config.toml
num_hidden_layers = 16
hidden_size = 256
n_experts = 32
experts_per_token = 2
d_expert = 64
d_shared_expert = 256
hidden_act = "geglu"
moe_layers = [2, 3, 4, 5, 6, 7, 8, 9, 10, 11, 12, 13, 14, 15]
router_score = "softmax"
normalize_top_k = true
routed_scale = 1.0
balance_loss = 0.00271
balance_bias = false
router_z_loss = 0.0001
n_groups = 8
groups_per_token = 2
init_std_router = 0.00689
lr_router = 0.00174
num_attention_heads = 2
num_key_value_heads = 1
head_dim = 128
vocab_size = 6344
norm = "layernorm"
norm_place = "peri"
norm_eps = 1e-05
positions = "rope"
rope_theta = 10000.0
rope_fraction = 0.5
qk_norm = false
attn_scale = 0.0884
tie_word_embeddings = true
parallel_block = false
extras = ["capped logits"]
init = "normal"
init_std_qkv = 0.0307
init_std_o = 0.00542
init_std_up = 0.0307
init_std_down = 0.00313
optimizer = "soap_variant"
learning_rate = 0.00238
lr_mult_o = 0.805
beta1 = 0.95
beta2 = 0.99
lr_head = 0.00909
max_grad_norm = 1.0
warmup_steps = 200
schedule = "wsd"
decay_fraction = 1.0
decay_shape = "linear"
final_lr_fraction = 0.05
batch_tokens = 65536
max_seq_len = 256
doc_mask = true
train_tokens = 250100000
max_steps = 3817
dataset = "wikipedia_en"
Below are experts of layer 4 (counted from 0) of a mixture-of-experts language model. Rows are named router (the router's row for the expert), down (a neuron's output weights, with its number) and show model dimensions 0-255. Each number is 128 + 32 x the weight over its row's rms, rounded and kept within 0 to 255. Numbers have three digits each.
After each expert's rows: a language model's description of what the expert responds to; "comes before" lists some tokens at least twice as common just after its tokens as in all text. This comes from a sample of Wikipedia text that the model never trained on. Tokens count by the router's weight.

# expert 13
router:151096122084124222172133140129176153153138137168104108088142194111168131128065111190166133156077136128123204097129118152149115121106169144119116100151128093113157189120131169097152151106117172077088058078129118099134127150127087140118127188161073130184070140182118099128134052125154141186132085161102150143119133117136119102176141144116127109116168105131124139090181208094144103101075118182168200139113119192187121140135110114096087115135130153156125143086108101173133146169123148148123080157092111079110074095108163115165160102132163174134123120087107123174156169052175191102165068139133134082091129136117065107131132145102101157093099085099092114110141155191093147100102144137115112149104166145091105120152142149109096118159162091147123167104072128088168075110097100
down0:129134134132141158138105176152097094162135126064120122123073111083152052091126122115131108123154140196127129137151125095156100090060083104123158177137131109135151163120184103101098140164133159161160112151143158111136072105078169159165154201128106115155126159124175187081172146126134079133150185193137111044140143109108113069098139134136153169128092166149143154063070100197143086152176074062108125151134093130140135129145107138130052125123172154117135068147168132104079089155104168119131101149098090111159100129118130128132113116137114107144171120084074113166131181088069139075101105066186135122139062111121144095109143161148104215115137115117156093156158149122139134196143161162142147176086138138162149144111147114125156195126124112196114138116177151056115110088136119
down1:101059143191136119135103110109138098093108070153154189147113105110105132083183168170138123100089174080162171133125133086137103129092097171105158154112076190135097147124078073170165091105144116132152047084175170149156068157129125139099123180130158126140135100021173120093125127110085093136132129156152117075167103157141149104173162119114119090158090154077163145171118074176126153126107124083074139174125149106164154148133176106127210134126138223111126134100163118126146143155167136123180156132092148125123156152124099113157111191150154126123129093142118177147106116155135114111093118070159117091145148145120096144118150096168074104131159113141145137156151132138148092061170182093138124146149113153103099102143074102102050066103118143203154125112125126170181161101087146
Description: Months and place names. Month names in dates, country and place name endings such as Zealand, Niger-ia, Armen-ia, and team or league words like Minnesota, Cup.
comes before: " ", ":", "\n", ",", " (", "ia"

# expert 7
router:190113106103096163132163152167140156149091131115106126129128189082147092166129111129109133160115145170140153066138199155157124129127148178115126079158088090123167156165139155144115188097106110093102114095140128077080128149162127161195146139139133154130043116173149121132091092113116181187088165099134147126146115074129098119218145081090129129126149068142160121135140214126166119077098120102158175160081098163176099144133114144088144095132074123166114151127088089177131143164147128146136076134120079086093097086050143110134122086156158185169124126096101142156123171109151138050135110139154156128120126150110139112115144135059074155130160086108093105152150129174106115171125149106110102151107161196122135159139063163073078153132229110118096160113101114127169079128110108
down18:133103144105113176164149122110111128092116135124117108170117132127123054226130161122077093123110179085101150189139144130151120155098149082194127164093127130168076166160189123086152169092124104105166090101153150117114165110118107118140132101080055101080119140151120141078089133101134102136139203075104176145131117140146151082110064241154135158124145090119137084123136225109080127119128183132136116165096121101172160103109088125148135104130113096113069102124124133122132106121149181123147165134133114120118110182110145163139137081130166152097121077104147112189108139137112115142117163134150109145155102146120149119185144133117125229122160082099083133109123146127121108134135199118087117058111155108175081124143173151163157141027111130097151132109143149102138156041160170
down19:118152127118104183122166146191140108070130062134181115140104106092155086186116129124064105143129120118166111075129125136119217122067133097113089112143102176140158141106146134098146143123141097121143091099110067188158116110140117141192158116152139099108162136127081104136191093166129177185114098071137120096085154160136085108173140110108099066142123163118153162144114083146126123144145129120096135141062136131122163120101143089153116146126161158126122087034155139046117140101111140134105141108122117047104125109103120152161100104030130130198143132127089143092120186183086184106163136075164163123123136141170161113207170125141186124090160153105170150106128152137115128167139089155043132099126144104113142179179151153154135140126094122091099162139149178153055160135141152
Description: Prepositions and possessive. Prepositions such as of, in, to, with, during and possessive 's linking phrases, strongest in "much of his" and "some of the".
comes before: " the", " a", " his", " its", " their", " an"

# expert 27
router:189105136137134139151172161166167145100144127172070087123143164095169109091062141160090105184117152143122161056095211147161147119093134166114153092134139084109152165118125189103141191091113144113095073116167155118116177165078102087160172142157129118157082108188110150157080120124177159189124093080121166113137099094179093106196129094086158144127133095120161134104165154093122069112105148135173149106119109143149088152138111153088121066139118121151073184085099160130107156162181145179148095168143096071114138075101175080142133114218150156133090136117072124143152135074148195094143150133160163132109135160107073118145121155113096142130133148093098090122109064134117111105106125140097142159105108156094088192113141116088081162152140114094083163146127124103138063146102120
down0:145108130139148136150154099181207112125103152064146168160140108087125089115104070110144095149070153155127145191145163082101094128172160106086132170185158138073178136130138096127137126135139068141121126148119094120094150109072131070088142153122095118147126138123139110106131144106193217137118110154107112148202125122156142102173162135057163118134153129107147150108041179111106126142140150157113144131172078159121041107150158105128183064173143148110194125156147141137109152135136084119144117141116167121070106098109051127096145107102079142151099108115059094089099152132089176154135059147118177145148150122141108164094094186158151091144087105103109134109161100148131138093088104081092120164206160094109150105145105109089056168129167143186142126133110101123120118101130190
down1:166127155151131101104118144182102138135123131131115121063177128128124166126132094160138157154126132146146093124122166086125106146113081135124099056129180105168193187172106099121068134177102141207131155114105145113086149134127081091158146157113057159115069133161070207153152144129174073134129120097137093161100131150135157168137107160133119102152096215164133072130126162159130099118135167114106096140130060095135131074124104181128230137169174102064127161149124115123142128161128103135166069097140160095125138103153182111089103177128069173108155117154097134123158172101136118119113131104078149098048055177145088091145081169108088202145118151113169089174161097141117184150088086130151134104132138150120124104130110106096129122131076090128069097137143092132126128103113182
Description: Digits in numbers. Digits and number pieces within years, measurements, decimals and vote counts, mostly in tables, such as 1,4-15 kg, 56.-24.
comes before: " |", ".", "–", ",", ")", " |\n"

# expert 31
router:145044107090149091096149180138132160155159148160110041112087206110133091120124101130141092117113167112179149098117157138164141131077115173098167122132105081139148121169127156137169176077126108069082063090178140069113098165086144116158151127158105103156075094166124092153102147138180149208129116111115178113143120098117104124176159162039136142093100156145142133138107179137157111101078121108191171127091115188113090181142128132072120119149087132151127137063104113173137140152207111096152129149111133126105115127111154089105128102169159137145082118135106128124183140128128142109129118163212157131098176141159091074137118099093065175081153110090094164093111103171125129163144102114112144156117135150081108149189107152159064153176136116130151172136098126119171106166085087
down0:052135174099123125105103144129107114143115195181147136115079088162130111139102127120119130117181130080178135150118186128150167096115137152106119073115095134148141115076080128147102154091142105196137101080095117111159114117112144146080098159057130115123173105133087112134164196107101147122204071112158110051103122102150135152190170114132089135170139100114108145093082127130130122102133182067174050129135138127108113160100158092144146120108151173134151109181114157111107155124165154098107194154130141170092105099109107093093125142151126110125111129106150126144157165118102061226117116134147153137103182151125159101163166115137118089154229122113089172178123071129189155172130126163148135070117105153119124167179133160195152169079086142115083165114137069198109104126105110
down1:122123109115102142139171148086164129131094163092192131087055108089119113129138142180123145131169127144195066146085137161178130062113136125129149180161121111155165194132095109121126133081184109127112141112078107128135204060181146103156112135174134170157093089115127115086191141109157108157166092098173145101046162111095085129206165098137136141092119125168146174123122132122162083135067118074120097150124170090094112085178140136128195120125149124108159183148109143103151135111160164159106098119148117178173078143100152119138060106087081129073090181124117090079168141166063111140150126150098145191087128144133101093144162128108172111110101145096172130114145187158141175096079138119117098101111141136135164143137143125122140082076135062129154129126133094114195113157065138
Description: Acronyms and award words. Letters inside acronyms like TASSA and PTI, percent signs and closing parentheses in tables, and the words team, Award, Academy, president.
comes before: " |", " of", " |\n", ")", "E", "_{"

# expert 10
router:197134139135141145164135094139115142112153177176093075129061129081189141151073110167104065182096174105140157070093208172145179088135116209131131063130133076126167130118091153148156185118075118104098106149177140132078128144126172122187154132119148132152070048114168188136136151110151135151119100086086084137123133115187102086181170111145127160132159090146158175124123169034108089095114108138162118130085065119147111130095124142082126128167094137149118151114142141179120127163147123132108099151138164126116075133092167083107174130133152147140111105109133140150175156122136189108194075167127159107115093148125086099085131129071115160077136095086104088152141103165109112101098112106068171143109114136111108134127149117132095184137154078099111150124070135099150092176132137
down0:140203129074106072116112095105097148166117127116159129102102092169097163134082124125133136149098119110156135142106101182093089160110094163075101169103097113143125152125109094137036116200168129116104162145045176102118164097136139180076158090102119147087135151108195117090083174119093144156125122159148096087150145132076121089158096118185147154132120102181095143192142156169107150116089119135159172099135171178097168083126087127110167098138118101176120159185162122121075147127161112097109109131133191101151078099141106148165117183103178095149166149093101203076158132141154140127099146185156158068103076120104124158139155147147133101130111189105071130136131101096149174122236139134136103153105127096107053095109135117142122166121129101124115181157118130160120159075142112
down1:144174161105114103108143133128124129135085206121148098135152145096130159146161124116148138127105120094128173093092164177138134107145155137083065201115129147109138170050175121175138140179149153161174131167109069117096140162112124134158202055208123107131176117166100108196152110121159111099066093092103195190098135066132118132164097141090121127145128099104136180138099143117155133095082136147119122189100221129072148134126047082066124076110104099162181099110105152126064139134130141154158144181081116118184119150112095072146103110147109096111100132164138147117111075065128114116117126111178137134105160144151100129104194110058143122104111120143094140088146144193165146093094138148100160130155147084137147106097085097148140114114105095144169156163091130138121098163079142
Description: Years and section headers. Century digits of years such as 201, 199, 200 and line breaks closing wiki section headings like ==Taxonomy== or ===Academic===.
comes before: "5", "4", "8", "9", "0", "6"

# expert 6
router:159103138118147175164178138173127178155171137131135081146095219095158095133082113144107107166084173154130164089096186188160177132153174146136131159108146106128151149150047138118128177129145138094049132132141178140144141107119124080120120148158104090119032074122117120147124084128109134130104131102122116155127120122150100104145124167092160116161136123144186145057118146156145112089115106137158140138126062133168069139146128117148086113112135123153092147098137137167142143199102148159141102086124092087132091056036153107184148095146139125155138121147105137144138120136165194084200105110163177108132145129052084099126134108108087190141118063104129126126220088168107138127114139110121178102123167126106107159154151119116078154155163123094071096106117126129169042078133121
down0:067143107126138138083154176126144163099107164140181131063161083062121114115149077168139171109173156085139108129102155117119131142152076129097189123137130143121153122095093111104082138154121127151146162100132183053173122155104226166160087075093139106068126135045115131176065199139097177151091091169141128153125148084079116104130143114081137123136213098115177110113132152086149110171091135133147149143146142126113081046069148089172133138114125117121151142137126127111134142160133112108105134123093114137122107136189137174092067125138136199125134154135174098170126188210115087126131178094152119119146178202139135151120140124094160179163117157115112122094095170141113151125134082119096106115081132080120166136146135125087103160117160122146086076145145140151103066145103185
down1:122137087133094134086139153146174114094114180071129172126152164151121139183153099097149102091060064122108082103152136118121113175175113137091125119150103156173163118144057092190146088136136088159129137151075145125098114154074092117170137147155122147124142200092111167141106104184130138154073146181089184117123137146163103127130136126135093072129081171127140129115140147134147098100167208126062134122102112126126081159132110115138208134157127141228163092107169146130114176129110143156101100153118149117190119089169165081113075119154141111130154188110052111118154149096101064189117108154053131086162089109184088167178166129128146100122112109142086122149162101123131182103106109171112068119122137126165119128142067150119098123130174094146069183120140074094103138149116131
Description: Mid-word suffix pieces. Inner or suffix pieces of longer words, such as -ation, -able, -uries, Tod-ay, Nuc-lear, art-icle, purs-uit.
comes before: ",", " of", " (", "\n", "i", "a"